Experts of a small language model.
Size: 11 layers, 61.6M parameters.
Training: a variant of Muon for the experts, 3413 steps.
Below are experts of layer 4 (counted from 0) of a mixture-of-experts language model. Rows are named router (the router's row for the expert), down (a neuron's output weights, with its number) and show model dimensions 280-319. Each number is 200 + 20 x the weight over its row's rms, rounded and kept within 0 to 999.
After each expert's rows: a language model's description of what the expert responds to. This comes from a sample of Wikipedia text that the model never trained on.

# expert 27
router,198,209,210,225,189,228,213,199,215,240,252,207,209,182,227,213,206,204,160,164,209,179,208,178,195,197,194,203,204,194,215,205,186,155,178,186,190,212,166,248
down0,180,216,159,200,209,202,189,213,149,221,176,197,161,210,210,224,217,197,185,202,193,201,225,185,252,210,201,217,179,157,191,196,164,211,176,188,222,198,237,226
down1,194,185,173,217,223,188,193,212,202,193,159,206,180,192,195,193,220,206,202,183,209,218,180,227,205,204,173,174,196,213,208,190,246,196,194,190,229,185,182,191
down2,193,191,234,211,164,182,196,206,178,182,175,170,196,169,180,205,177,174,218,201,195,188,188,225,207,213,223,171,155,175,212,220,219,205,194,212,216,227,208,245
down3,183,233,161,214,193,219,206,222,194,157,176,172,178,215,222,196,223,207,213,221,201,202,199,246,215,215,192,176,201,197,229,193,197,196,209,218,181,202,211,219
Description: Capital letters and first syllables opening personal and place names, often non-English, in lists and tables: Kh, Z, V-inc-ent, N-eg-ombo.

# expert 8
router,167,227,224,174,196,198,218,230,200,206,194,182,176,189,208,184,214,188,187,236,213,210,205,226,240,204,191,192,192,211,185,174,181,213,204,190,190,208,218,199
down11,207,228,193,226,186,217,210,216,185,203,198,214,194,227,227,188,212,195,177,203,177,184,180,209,218,187,187,191,214,174,221,204,218,172,212,192,235,234,187,216
down12,193,195,203,205,214,206,151,187,192,216,187,218,238,201,220,191,208,206,188,241,185,213,209,187,178,176,187,188,214,197,207,208,199,187,236,212,222,187,221,208
down13,186,212,218,208,192,187,228,211,242,187,219,185,170,203,171,179,213,171,190,185,214,188,210,200,193,191,211,201,222,167,196,160,215,167,168,201,215,196,197,213
down14,209,209,211,209,214,152,173,194,214,183,172,213,249,185,204,205,238,160,202,200,192,205,191,199,186,185,194,208,217,205,210,195,212,175,181,175,230,198,191,187
Description: Nouns after "the" that name a direction, side or part and usually take "of", such as right, north, end, beginning, front.

# expert 34
router,209,198,208,222,192,187,176,206,222,189,185,204,217,158,155,219,192,229,179,237,231,188,197,206,198,201,192,189,219,211,230,186,190,204,197,197,184,186,190,198
down0,187,206,176,163,223,206,178,203,190,190,158,199,203,191,212,206,208,240,205,224,205,207,187,216,210,210,183,216,202,181,225,251,183,201,213,157,169,158,195,179
down1,183,178,209,217,189,240,193,222,230,182,201,204,171,202,205,232,190,208,178,197,206,207,187,208,239,190,241,244,186,182,187,211,185,220,221,195,205,187,192,192
down2,188,212,218,192,212,201,191,227,214,175,246,228,144,205,185,212,218,168,219,235,208,196,196,156,197,206,200,203,203,196,193,195,178,197,202,190,208,180,209,183
down3,197,190,209,192,207,216,212,199,200,158,203,223,184,199,200,230,213,194,185,187,196,215,188,184,233,185,193,188,188,178,196,228,178,193,205,198,203,222,193,210
Description: Closing = of article titles and nationality or sport words in short biography openings, e.g. American football, Russian politician, (born.

# expert 47
router,219,198,214,222,166,184,204,171,222,193,203,208,168,237,195,213,215,174,183,201,218,243,179,182,202,176,192,198,194,168,193,220,192,195,208,229,201,206,206,219
down0,214,191,182,168,207,184,195,222,167,226,206,232,211,200,201,172,188,211,197,202,193,175,186,171,195,231,214,229,233,204,163,222,214,195,202,233,227,189,154,238
down1,204,196,202,221,231,218,223,175,226,192,224,200,197,197,210,230,205,216,176,175,181,200,203,194,176,220,230,222,232,230,193,190,211,195,180,213,207,194,223,226
down2,208,231,230,211,207,204,227,206,181,207,218,224,189,184,209,171,178,179,187,228,213,151,241,201,187,188,203,163,162,197,233,178,213,227,206,217,219,172,189,208
down3,201,252,194,202,196,182,207,177,202,217,209,196,196,188,232,157,191,192,171,217,196,171,178,206,230,228,197,211,210,176,213,183,206,196,179,211,172,200,190,194
Description: Pieces inside foreign, Latin and taxonomic names, often after an initial capital, like Mat, in, et, ast: matutumensis, Sertularella, Ecclesiastical.

# expert 25
router,176,188,165,194,178,176,197,192,181,227,226,180,186,176,200,185,188,206,205,219,183,230,197,175,189,237,241,224,200,193,165,203,197,200,221,186,213,182,189,240
down0,182,200,195,215,206,220,219,179,137,201,185,204,232,174,183,243,185,207,184,197,229,219,209,221,207,213,216,203,174,193,208,227,240,187,158,186,206,197,216,215
down1,202,211,212,199,201,196,186,203,213,200,206,181,230,212,170,184,188,191,183,198,221,226,216,247,197,202,198,188,177,175,193,171,194,190,218,193,196,191,178,169
down2,220,169,208,197,184,190,195,176,213,183,213,184,163,211,221,233,189,224,210,189,190,223,208,191,213,249,202,206,188,213,206,224,217,178,166,166,211,207,190,209
down3,182,204,176,198,199,163,200,211,211,199,184,215,213,209,191,193,181,176,188,219,192,169,204,206,203,205,199,166,214,185,210,217,168,161,219,185,201,197,233,190
Description: The words and, or, but, then and also joining adjectives, nouns or clauses in prose, e.g. practical and fundraising, control and distribute.

# expert 50
router,187,229,234,201,159,209,185,211,168,168,187,212,211,215,196,206,191,219,207,221,168,181,221,202,221,197,164,196,181,239,196,197,198,241,193,182,226,221,189,209
down0,217,194,162,209,195,157,161,232,223,191,194,191,244,241,211,208,198,207,189,193,191,174,184,173,192,208,166,228,205,168,205,177,166,194,200,197,195,193,189,211
down1,211,217,211,196,216,219,210,206,208,206,244,204,201,252,193,216,213,208,192,226,177,210,201,245,177,236,215,204,193,154,191,201,192,182,182,183,223,242,205,176
down2,213,198,215,212,247,205,204,225,219,195,203,226,203,194,191,212,187,221,207,205,203,202,216,182,207,252,226,210,167,215,165,184,191,212,186,173,192,242,205,223
down3,221,181,179,214,226,205,237,216,200,234,205,228,180,199,240,186,204,182,198,202,191,189,192,193,205,226,210,193,198,165,195,160,201,193,180,205,257,203,211,205
Description: Pieces and words of place, regional and ethnic names, such as San, South, Roman, Arab, Sahar-an, Pan-ama, B-angl-adeshi.

# expert 20
router,184,226,209,218,192,212,212,170,200,197,181,231,195,215,232,211,195,168,210,215,184,211,196,168,169,188,245,221,184,256,207,188,198,179,188,205,186,182,185,210
down0,213,168,235,212,217,217,187,201,212,239,180,231,222,227,228,202,184,168,176,186,207,215,214,202,190,187,142,230,213,206,176,198,179,178,174,175,186,186,221,205
down1,207,208,175,193,214,216,208,165,222,189,164,205,226,218,208,166,206,207,217,177,213,226,191,179,208,191,202,203,230,212,223,198,194,171,207,183,208,187,205,218
down2,234,231,200,184,171,170,228,233,197,185,207,198,187,186,211,219,197,212,193,191,240,197,160,165,226,178,192,216,227,196,214,188,232,180,205,214,186,178,214,219
down3,187,208,197,177,179,177,196,201,219,196,196,191,212,230,181,232,192,219,189,209,189,209,174,207,189,214,199,191,196,160,195,192,231,188,170,183,180,165,208,188
Description: Consonant-cluster or vowel pieces inside ordinary English words, such as m-ir-acle, ir-regularities, pl-ume, withd-raw, after his, of or similar.

# expert 9
router,226,191,224,232,173,176,189,222,178,188,193,196,226,220,187,211,220,213,194,190,195,196,207,194,183,232,168,227,151,217,179,209,196,227,227,206,202,223,204,215
down0,174,214,209,190,167,209,211,204,188,241,243,208,192,183,191,184,180,200,214,188,222,225,200,200,224,206,187,189,222,189,186,192,232,220,217,190,180,219,202,153
down1,246,227,207,173,224,185,176,201,218,191,191,184,177,197,207,190,218,202,209,209,187,209,216,226,183,180,198,216,205,168,168,200,229,215,160,185,195,162,216,195
down2,197,215,200,204,171,185,227,170,203,228,216,216,172,165,208,230,205,218,192,155,174,188,215,166,191,200,188,201,215,192,177,197,256,210,230,188,187,186,148,181
down3,220,213,158,218,196,162,163,185,215,184,218,224,159,229,208,167,197,180,196,194,211,219,172,234,224,161,213,176,207,216,183,193,192,173,161,167,207,193,197,231
Description: Word-initial consonant clusters such as cl, sc, gl, fl and lone c, often in headings and taxonomy: Climate, Discography, sub-clade.

# expert 21
router,185,210,201,165,209,188,213,198,164,215,185,169,178,184,169,199,208,159,210,178,222,217,206,180,194,247,189,176,173,243,182,161,176,191,235,157,166,215,192,190
down0,215,182,224,190,190,191,209,175,207,162,204,189,190,222,176,195,200,228,193,214,203,201,197,193,204,209,205,214,223,197,206,232,167,196,194,193,187,205,193,198
down1,198,183,198,178,197,238,222,179,186,230,195,203,226,212,191,213,207,204,201,195,183,179,228,221,183,195,198,219,173,163,240,204,183,200,169,229,200,213,254,187
down2,183,210,211,209,200,162,223,182,201,202,199,194,220,218,189,219,208,213,191,202,216,212,153,205,204,194,196,190,209,207,217,202,171,181,185,196,222,183,215,210
down3,182,182,163,209,216,239,178,174,170,201,202,210,231,178,217,205,178,196,208,187,185,171,216,177,193,226,171,206,181,183,196,167,170,190,168,181,214,215,216,186
Description: Line breaks right after section headings like History or Background, and topic nouns such as film, album, song, band, law.

# expert 2
router,180,186,175,183,216,188,210,209,173,184,221,198,197,187,160,228,214,170,216,165,186,196,181,240,224,200,222,213,206,233,253,188,213,186,206,194,242,222,208,228
down0,180,225,198,220,216,253,199,209,185,202,151,194,221,216,214,201,180,183,192,200,200,205,186,199,190,228,190,179,227,232,233,197,173,180,205,194,197,182,213,209
down1,220,195,209,171,194,182,197,181,181,191,201,210,173,180,211,214,189,186,178,166,216,230,196,224,176,201,200,192,240,222,206,203,214,204,229,203,180,170,184,183
down2,187,182,229,201,235,242,205,198,205,217,204,182,214,239,196,191,225,196,201,184,175,178,191,189,166,187,213,204,222,200,200,217,183,197,219,194,214,166,206,164
down3,175,210,179,193,163,207,185,222,219,167,194,220,205,178,200,190,214,224,181,183,224,224,197,224,175,190,158,186,206,238,212,188,174,162,199,225,190,219,228,204
Description: Word pieces inside non-English, mostly Spanish, French or Hebrew personal and place names, such as Arant-x-a, Eph-ra-im, Igles-ias, Y-ous-if.

# expert 16
router,185,222,183,192,178,218,186,218,186,201,223,187,188,201,216,179,245,192,209,158,197,204,220,164,227,215,229,191,213,174,182,238,195,146,196,209,174,204,203,197
down0,184,198,211,213,235,187,176,198,223,179,203,216,157,196,205,214,190,163,218,185,184,204,166,182,219,155,173,207,147,209,226,174,191,207,207,212,189,216,202,217
down1,200,194,189,214,166,216,184,179,194,175,175,198,168,171,183,212,220,212,219,169,196,230,204,234,189,187,164,228,190,179,210,184,193,198,223,208,190,184,231,166
down2,172,207,160,218,213,191,163,208,156,231,183,223,209,183,227,221,229,211,171,226,204,207,173,209,183,185,198,219,208,168,205,204,199,198,175,178,190,215,222,185
down3,186,196,227,197,200,165,190,197,201,210,186,200,218,205,212,196,212,152,162,211,160,191,219,223,174,212,209,167,211,223,191,232,214,206,215,180,196,204,214,202
Description: Commas, and, &, and initial letters inside lists of personal names and credits, e.g. Chen, Hao; Frank J. and Joyce.

# expert 29
router,232,177,200,204,236,207,220,182,208,188,213,210,206,190,210,220,205,206,180,172,226,134,194,196,210,180,159,176,203,225,168,189,226,172,167,200,175,204,196,227
down11,189,198,176,202,205,217,208,199,203,180,196,196,198,208,199,214,185,224,192,211,167,195,211,230,195,196,197,212,184,166,208,193,155,232,190,166,218,221,196,221
down12,215,224,245,171,200,254,186,207,188,208,203,217,223,176,205,177,200,187,221,202,202,208,183,181,215,202,249,167,185,213,211,229,208,190,175,201,190,209,226,200
down13,175,196,204,232,224,204,186,254,238,200,208,191,210,185,177,171,185,180,242,185,172,237,195,210,214,222,174,227,239,229,170,189,227,211,207,181,171,205,191,191
down14,179,213,160,209,176,202,211,195,225,200,175,177,168,174,242,178,210,173,206,215,196,179,190,204,192,177,196,142,186,170,200,186,239,166,175,195,192,227,199,199
Description: Word-internal vowel-consonant pieces like um, em, he, mostly right after an initial K or similar consonant in foreign names: Kumamoto, Kumasi, Guatemala.

# expert 55
router,176,207,191,212,219,170,194,187,213,185,172,219,205,208,234,195,207,211,236,218,183,198,198,182,213,175,225,183,172,198,171,210,213,176,181,195,231,237,197,240
down0,213,171,208,172,203,198,192,201,239,178,240,180,197,200,185,212,208,178,182,204,195,197,221,182,126,192,195,193,197,206,188,186,154,195,178,238,226,204,198,197
down1,187,168,185,237,210,240,232,195,182,180,190,181,151,213,213,199,179,173,198,244,188,225,223,171,211,209,161,206,220,186,206,199,214,190,224,223,157,187,233,228
down2,226,194,194,179,169,184,183,183,260,176,191,225,189,188,183,200,195,254,225,185,211,181,204,191,211,173,186,227,202,234,224,189,209,197,243,215,208,192,208,185
down3,211,186,200,212,204,168,217,202,201,215,210,181,198,166,223,225,192,155,190,191,218,196,199,204,213,230,186,203,198,178,216,213,178,167,203,208,220,200,190,194
Description: Short letter pieces inside people's surnames and given names after an initial capital, e.g. L-ar-sson, Jab-l-onski, C-urt-is, Charl-ie.

# expert 60
router,178,189,189,179,223,182,227,177,174,219,202,244,230,230,246,194,171,189,209,211,173,223,240,186,217,186,199,168,203,230,183,209,185,170,196,187,187,214,189,205
down0,190,185,217,244,207,197,196,200,221,228,205,183,217,168,216,206,194,218,240,186,206,211,187,238,210,202,221,203,177,188,172,199,199,172,195,240,188,213,175,235
down1,219,187,186,202,194,221,158,218,191,200,226,193,200,226,194,193,214,166,215,218,215,232,215,224,198,218,187,199,240,204,163,217,182,201,182,249,193,184,194,163
down2,189,198,234,216,209,201,182,189,199,196,195,212,182,227,188,167,199,236,230,193,214,189,167,199,175,212,186,195,236,234,232,177,218,198,223,240,189,187,203,182
down3,201,250,188,175,202,225,173,214,158,186,210,159,201,205,150,196,210,180,248,221,208,214,192,229,208,209,190,203,197,202,218,179,193,225,193,211,198,192,210,172
Description: Content verbs and particles following to, had, would or a subject, in narrative text, such as take, had, made, became, started, into.

# expert 10
router,198,202,211,240,201,187,202,203,194,172,170,193,185,200,167,166,237,187,234,175,215,174,194,219,199,168,155,239,181,169,222,204,191,200,195,182,217,204,233,155
down0,209,168,184,190,230,202,205,223,198,220,205,202,220,194,177,218,215,224,181,183,180,183,186,241,191,224,167,220,182,188,170,201,195,195,225,156,223,191,222,213
down1,227,206,205,189,227,195,217,196,245,247,254,181,218,232,210,181,199,226,199,208,237,195,188,189,173,202,183,196,225,236,196,190,193,179,185,154,210,212,221,188
down2,186,170,195,180,181,227,211,188,227,179,218,233,211,212,197,190,189,218,245,209,230,199,200,200,186,199,149,163,228,175,190,187,217,248,167,193,178,217,205,209
down3,171,235,203,220,203,165,168,204,163,195,230,215,181,191,211,191,216,177,211,225,191,208,203,194,185,184,170,186,173,229,180,176,243,230,195,210,147,157,224,215
Description: Place names and their endings such as -ton, -ford, -ville, and words like City, County, Park, e.g. Plainfield, Albany.

# expert 43
router,233,190,201,233,227,206,182,212,199,161,178,229,214,213,234,213,205,203,170,158,172,175,215,240,197,217,192,174,214,219,206,182,197,161,207,193,187,183,192,218
down0,215,205,210,190,228,211,175,195,181,177,225,200,191,194,176,177,197,204,197,193,213,197,195,204,197,214,216,198,206,169,192,173,220,209,194,153,185,226,203,185
down1,224,187,212,161,205,183,192,187,259,234,192,202,201,228,168,176,183,196,196,198,232,215,201,203,183,155,211,190,217,189,194,262,198,171,214,215,213,198,227,238
down2,186,177,191,170,170,195,178,231,203,208,177,164,171,204,219,183,205,203,205,200,221,194,225,196,234,193,172,246,221,213,199,195,189,161,197,169,208,213,193,204
down3,242,198,216,201,174,180,227,195,207,173,204,184,193,196,193,216,199,190,193,185,204,196,164,195,202,228,133,250,190,207,206,194,223,236,204,203,197,201,221,215
Description: Second-syllable pieces after an initial consonant, in names and ordinary words, e.g. S-id-greaves, s-id-elines, Av-eng-ers, s-ing-les.

# expert 37
router,185,187,171,183,194,172,189,226,229,215,181,223,207,231,192,200,191,199,197,211,162,192,192,213,227,198,189,199,203,174,180,208,197,219,207,229,206,198,232,177
down0,207,212,214,198,206,181,180,208,204,195,217,199,201,196,186,236,164,195,235,185,137,208,188,215,219,156,191,206,191,216,205,198,214,203,162,202,230,226,226,224
down1,231,206,195,204,213,214,238,206,190,217,227,165,173,212,220,230,185,207,144,234,174,228,206,157,216,198,203,178,197,230,224,184,203,209,231,181,190,225,212,214
down2,188,209,200,207,218,211,211,199,196,206,200,188,205,218,165,192,192,188,193,220,188,204,202,211,174,193,185,204,190,187,197,195,204,191,157,197,200,214,179,242
down3,218,182,213,147,221,245,167,178,219,211,211,198,203,195,203,250,163,175,176,204,202,173,161,264,172,190,229,206,185,164,185,209,194,182,188,178,200,186,204,198
Description: Middle pieces of technical or biomedical words (metall-icity, DNA-binding, minerals), dollar signs in math, and adverbs like later and earlier.

# expert 46
router,239,178,205,211,223,212,155,195,236,208,209,216,196,199,210,219,171,191,190,197,187,198,197,222,160,196,180,173,208,192,191,174,189,216,228,237,194,178,227,231
down0,204,184,207,203,225,210,207,178,196,213,191,175,189,198,212,226,165,182,185,197,242,216,175,192,216,212,199,226,168,171,208,193,163,220,171,250,199,178,194,229
down1,197,198,205,210,203,185,200,199,182,199,197,185,210,197,200,196,208,186,204,191,203,167,226,222,214,132,197,220,241,205,214,197,178,184,215,222,174,226,192,188
down2,188,157,187,174,154,173,174,236,191,199,199,176,197,184,190,189,199,206,192,191,214,200,202,166,210,183,229,196,199,216,178,174,194,204,257,208,214,202,211,177
down3,185,192,186,192,184,200,237,235,206,195,193,186,199,237,211,186,234,222,156,215,241,235,205,149,192,213,197,211,223,201,210,206,240,240,174,196,185,171,206,208
Description: Word-internal stems before suffixes like -ate, -ation, -ic, often c- or ul- pieces, e.g. stimulation, articulation, operate, negative.

# expert 35
router,185,188,204,149,206,199,177,196,180,230,205,197,188,194,211,193,226,185,182,219,222,246,214,203,212,186,217,223,166,205,232,223,183,251,221,224,231,185,223,178
down0,184,183,215,173,207,185,172,190,213,246,175,258,192,203,226,192,197,191,165,182,243,209,189,196,197,203,187,174,187,181,185,231,194,185,227,189,190,208,236,193
down1,204,213,210,211,238,246,197,218,208,194,195,222,243,187,176,187,191,199,225,209,204,175,171,222,203,137,192,193,194,199,225,176,159,218,206,197,176,189,237,162
down2,204,178,200,207,211,206,203,213,194,244,213,216,182,207,197,185,183,220,215,195,185,195,177,220,214,167,190,174,211,212,186,229,239,208,176,209,232,189,224,224
down3,229,192,191,219,193,201,218,219,201,199,188,163,233,208,233,204,190,208,197,194,207,227,195,185,180,154,201,216,210,194,177,190,184,200,200,225,240,202,208,225
Description: Adjective endings like ical, al, ional, ary completing words in names and titles, plus articles and modifiers: Physical, Professional, Special, several.

# expert 52
router,214,221,190,179,193,252,196,188,201,235,157,177,194,235,230,183,201,181,200,206,209,189,186,188,177,156,209,218,182,232,246,175,207,212,193,219,203,201,200,189
down0,198,212,190,168,235,230,185,208,201,229,168,225,206,235,192,172,194,176,191,223,200,203,172,193,202,193,215,205,228,200,186,212,195,204,186,184,194,211,179,185
down1,197,191,159,188,215,195,233,224,201,185,213,228,210,187,152,224,212,200,193,190,221,186,198,186,203,192,193,197,200,189,215,174,238,212,191,190,192,163,211,203
down2,200,197,197,193,171,232,168,225,195,200,211,160,177,199,210,197,208,206,193,222,167,191,215,210,187,222,245,181,194,203,197,189,194,164,209,196,189,194,216,192
down3,162,182,182,190,216,192,197,197,157,205,192,170,186,197,227,181,246,244,199,222,228,204,212,209,181,205,207,221,171,218,198,180,174,202,188,185,196,193,200,225
Description: Suffixes ending words, mainly -ing, also -ous, -istic, -atory, -ific, e.g. era-defining, striking, planning, mountainous.

# expert 39
router,176,230,200,160,223,190,227,209,200,220,213,181,221,220,198,200,180,234,214,173,179,198,183,200,199,234,186,209,238,228,181,218,172,223,182,182,223,208,182,209
down0,187,213,206,196,230,169,203,192,179,171,198,214,196,223,164,216,169,185,195,205,187,206,221,186,179,188,178,190,192,181,206,190,165,204,218,236,190,202,210,196
down1,212,198,186,174,198,208,225,193,179,182,194,215,207,166,206,177,199,206,194,238,204,241,199,199,202,214,188,188,167,212,177,197,219,195,180,221,204,201,219,215
down2,202,201,182,227,202,154,191,196,176,190,185,208,225,144,202,213,196,214,187,206,175,196,192,198,202,223,238,167,185,243,172,211,193,204,196,181,217,222,173,183
down3,162,192,235,205,221,211,214,188,195,167,184,214,239,226,148,219,203,218,209,226,203,196,198,201,167,185,205,201,172,158,220,183,209,197,201,217,215,196,218,169
Description: Commas, relative pronouns and function words linking clauses in running prose: that, which, who, as, it, was, comma plus he.

# expert 45
router,209,198,205,207,158,174,221,222,162,178,199,181,191,205,230,193,170,223,205,241,221,242,171,215,181,219,208,214,181,183,191,194,205,247,184,207,184,207,179,173
down11,194,194,219,178,203,226,214,184,200,235,203,200,193,165,210,176,198,164,170,164,222,210,218,182,193,178,178,211,218,191,223,186,189,203,189,190,185,201,182,185
down12,214,229,215,196,200,204,196,179,187,209,206,189,235,203,231,201,170,188,181,182,186,150,205,205,211,215,186,156,208,192,171,184,212,199,206,194,211,200,209,227
down13,210,189,186,229,180,166,214,219,223,169,166,222,195,215,209,171,180,206,171,224,183,205,191,197,201,242,194,200,212,204,182,186,184,225,161,174,201,202,175,177
down14,200,189,195,190,204,215,199,181,204,241,191,178,177,185,163,174,199,176,196,245,217,198,202,198,191,204,204,199,171,204,211,205,225,195,229,236,220,190,230,196
Description: Line breaks, dashes and pipes opening new infobox fields or table rows: - Born:, - Country:, - Location, leading |.

# expert 22
router,208,187,237,179,211,210,188,205,190,212,211,203,196,210,218,232,194,185,191,225,177,229,192,198,191,225,216,206,188,184,199,223,219,184,185,224,165,190,186,170
down0,204,205,232,202,187,210,189,172,148,188,206,233,204,188,208,204,260,208,234,224,183,229,172,189,221,195,211,205,211,231,175,196,219,184,170,180,212,197,210,225
down1,211,170,202,203,221,161,186,172,202,171,235,202,205,218,224,214,195,184,213,230,224,177,185,204,217,222,213,193,185,197,208,195,212,214,193,171,194,215,189,200
down2,210,184,195,199,184,196,230,184,190,205,215,186,208,210,207,196,187,183,195,204,177,167,230,208,182,214,182,215,164,205,237,177,212,180,173,169,199,205,187,197
down3,175,189,175,204,213,186,195,214,183,215,211,204,222,246,154,232,207,189,217,216,213,177,223,207,198,176,218,179,225,216,160,212,177,182,205,193,224,177,177,224
Description: Prepositions like in, for, on, at, often with the, following verbs or nouns in running prose, e.g. in 1992, for lunch.

# expert 31
router,226,170,207,217,214,227,230,224,216,218,209,216,202,248,177,212,197,163,225,161,216,152,200,209,209,216,230,200,220,221,232,174,210,213,214,186,211,204,201,176
down0,193,176,190,198,205,245,215,189,195,202,217,186,177,207,213,181,218,192,166,178,211,197,195,221,237,177,192,238,181,199,211,176,190,192,182,218,223,196,163,229
down1,181,206,234,145,230,205,168,205,218,203,187,174,219,171,193,174,203,186,189,172,206,184,215,215,186,233,169,189,174,204,175,226,173,210,144,211,209,202,235,182
down2,172,177,152,202,223,199,226,206,204,174,174,219,213,181,211,214,190,196,176,203,217,208,238,194,199,195,216,192,195,198,231,191,200,216,202,184,196,175,215,194
down3,205,201,177,206,213,217,202,188,220,170,235,219,246,207,192,196,219,212,186,187,238,204,211,183,179,198,187,185,214,187,214,194,186,190,208,191,200,216,204,200
Description: Word-internal fragments inside Spanish, Portuguese or other foreign proper names and Latin words, like Univers-id-ad, Indra-j-it, Minne-ap-olis.

# expert 4
router,178,189,182,183,180,150,187,188,216,207,221,227,171,182,252,218,191,227,205,174,194,204,191,199,188,173,197,198,190,222,182,217,209,188,173,208,204,211,187,210
down0,153,214,190,236,173,194,235,215,207,203,202,205,183,178,217,180,181,237,179,186,194,208,240,211,205,228,208,189,193,171,213,209,159,198,191,203,173,195,193,197
down1,192,208,179,199,135,193,201,181,178,188,172,197,207,167,218,178,250,195,195,164,201,225,202,201,200,205,192,210,217,208,203,196,178,180,226,174,190,198,223,187
down2,248,213,200,182,264,183,226,178,195,194,173,208,228,176,190,167,183,226,213,200,192,159,228,207,230,194,165,189,176,218,174,193,225,189,184,208,197,183,203,190
down3,214,191,212,213,208,230,195,207,187,215,186,195,178,204,185,197,196,248,186,223,246,209,231,186,202,162,190,195,201,232,214,208,161,211,248,200,194,219,176,202
Description: Short inner word pieces like ot, ut, al, oph, ict inside longer words, e.g. emotional, utopian, dictatorship, photo.

# expert 12
router,216,264,203,187,168,209,232,220,194,196,202,185,215,192,201,212,197,195,178,186,202,218,222,199,222,219,203,215,183,210,192,215,191,188,158,167,185,260,218,170
down0,197,211,185,169,219,180,195,178,205,179,188,165,187,231,211,191,174,193,219,190,214,169,216,169,178,190,197,205,224,192,191,200,199,201,207,186,217,217,196,195
down1,229,177,216,207,212,233,209,215,209,189,208,214,244,216,193,178,187,174,203,224,184,163,182,190,173,189,170,254,215,209,185,203,206,215,215,202,175,199,200,175
down2,218,236,247,194,197,216,202,187,172,208,187,198,222,202,200,233,229,204,174,213,179,202,202,185,218,214,194,197,211,195,212,185,182,202,252,185,222,208,185,183
down3,222,229,197,160,220,204,206,206,186,213,221,212,154,217,202,171,194,233,222,158,201,252,211,214,218,187,194,163,217,178,179,231,183,217,161,201,207,199,243,185
Description: Common English first names and surname pieces in lists, plus by and of linking works or rulers to names, as in William, by, of Italy.

# expert 18
router,203,231,203,175,207,203,186,167,204,210,154,213,225,175,180,221,199,201,177,205,214,198,209,214,200,227,233,189,216,221,162,167,197,155,239,174,137,186,208,191
down0,209,216,176,210,199,197,219,150,198,177,197,222,198,198,222,205,208,190,172,232,211,187,220,215,210,224,191,159,198,220,153,195,222,255,186,213,224,176,212,202
down1,214,192,202,260,201,218,213,193,202,233,191,208,231,209,208,216,182,235,180,191,219,178,204,217,198,186,188,202,204,208,244,180,232,198,197,181,181,200,182,191
down2,206,176,206,188,207,210,205,202,165,225,192,180,181,214,210,198,222,227,185,202,242,197,204,174,185,187,197,199,193,176,222,198,181,206,182,197,205,236,192,196
down3,216,217,189,194,201,207,220,207,197,165,217,183,234,207,231,216,204,210,208,256,211,210,197,157,148,205,199,218,203,221,203,213,193,161,212,192,214,219,193,172
Description: Word-initial pieces like cons, un, inter, pre, byte fragments of Chinese or Japanese characters, and infobox labels such as University of, Website.

# expert 3
router,194,176,174,176,197,199,227,186,237,210,210,209,180,202,165,184,199,192,209,182,238,182,177,193,240,171,187,228,198,198,196,176,193,187,171,229,190,173,204,188
down11,229,259,193,181,194,202,207,211,189,204,189,201,219,184,178,195,191,169,181,216,192,220,206,206,204,184,192,180,170,198,177,193,180,180,153,225,214,195,202,221
down12,192,221,183,189,203,213,175,187,147,199,155,217,218,209,180,253,198,246,222,188,186,162,201,204,198,210,190,200,203,210,162,212,230,179,191,215,193,200,202,208
down13,182,211,217,174,209,207,190,201,193,187,179,198,169,192,207,186,200,225,220,173,185,160,206,189,196,216,187,210,207,220,217,221,213,216,181,206,189,204,225,230
down14,214,182,193,206,203,216,242,206,203,159,193,194,202,206,212,217,227,171,209,210,202,207,188,201,176,198,230,228,205,174,215,182,232,185,185,213,193,208,203,207
Description: Final syllables of Japanese, Slavic and other foreign names, plus year digits after 2 or 1, like Takamits-u, Anhu-i, 2-020.

# expert 63
router,206,183,203,198,201,212,188,200,181,171,228,196,195,156,177,194,182,190,162,219,218,168,187,209,223,173,187,222,190,236,212,186,219,195,171,204,204,166,186,191
down0,183,218,232,185,207,199,252,173,205,176,204,225,218,196,172,166,233,157,202,232,184,208,162,224,205,187,205,213,195,219,159,212,210,195,206,160,220,203,201,157
down1,213,215,196,167,203,186,189,198,178,228,198,224,174,187,176,231,218,173,182,217,235,197,198,186,168,188,214,236,209,192,177,209,201,222,201,189,182,178,191,214
down2,156,204,229,222,215,187,212,226,195,210,201,221,206,244,201,221,209,213,227,202,222,204,199,198,187,250,197,214,182,190,224,205,186,214,222,194,193,189,184,179
down3,208,216,171,176,215,196,187,184,214,182,191,217,213,189,183,165,216,193,162,179,207,218,229,192,190,189,211,207,235,163,186,194,205,230,193,213,188,193,207,211
Description: Sports-article tokens like under in under-21, FC, UEFA, League, member of the, scores and years in results tables.

# expert 15
router,210,222,200,192,218,207,211,193,213,238,178,169,216,198,190,178,192,213,181,200,222,219,182,229,198,234,212,223,149,206,219,192,166,207,203,200,201,195,150,160
down154,204,203,181,238,201,215,162,223,225,207,186,202,212,228,251,176,189,208,172,208,227,247,199,178,192,174,228,213,231,189,153,201,173,212,228,221,203,208,201,196
down155,163,196,196,169,199,154,163,201,242,183,193,216,160,194,209,211,221,210,237,209,208,214,216,213,234,180,216,207,185,212,187,170,199,209,223,181,208,183,201,203
down156,187,188,184,201,212,183,214,177,209,170,182,193,182,202,161,204,203,180,192,212,177,216,232,201,191,183,184,191,206,209,221,232,187,226,200,228,224,160,173,225
down157,181,188,204,222,212,207,206,221,233,202,167,210,189,180,156,199,183,188,227,201,241,210,184,199,189,203,197,222,191,147,232,241,198,218,190,211,184,177,175,197
Description: Nouns about films, TV, albums, awards and publications, especially in review tables and credits: Publication, film, Best, producer, record.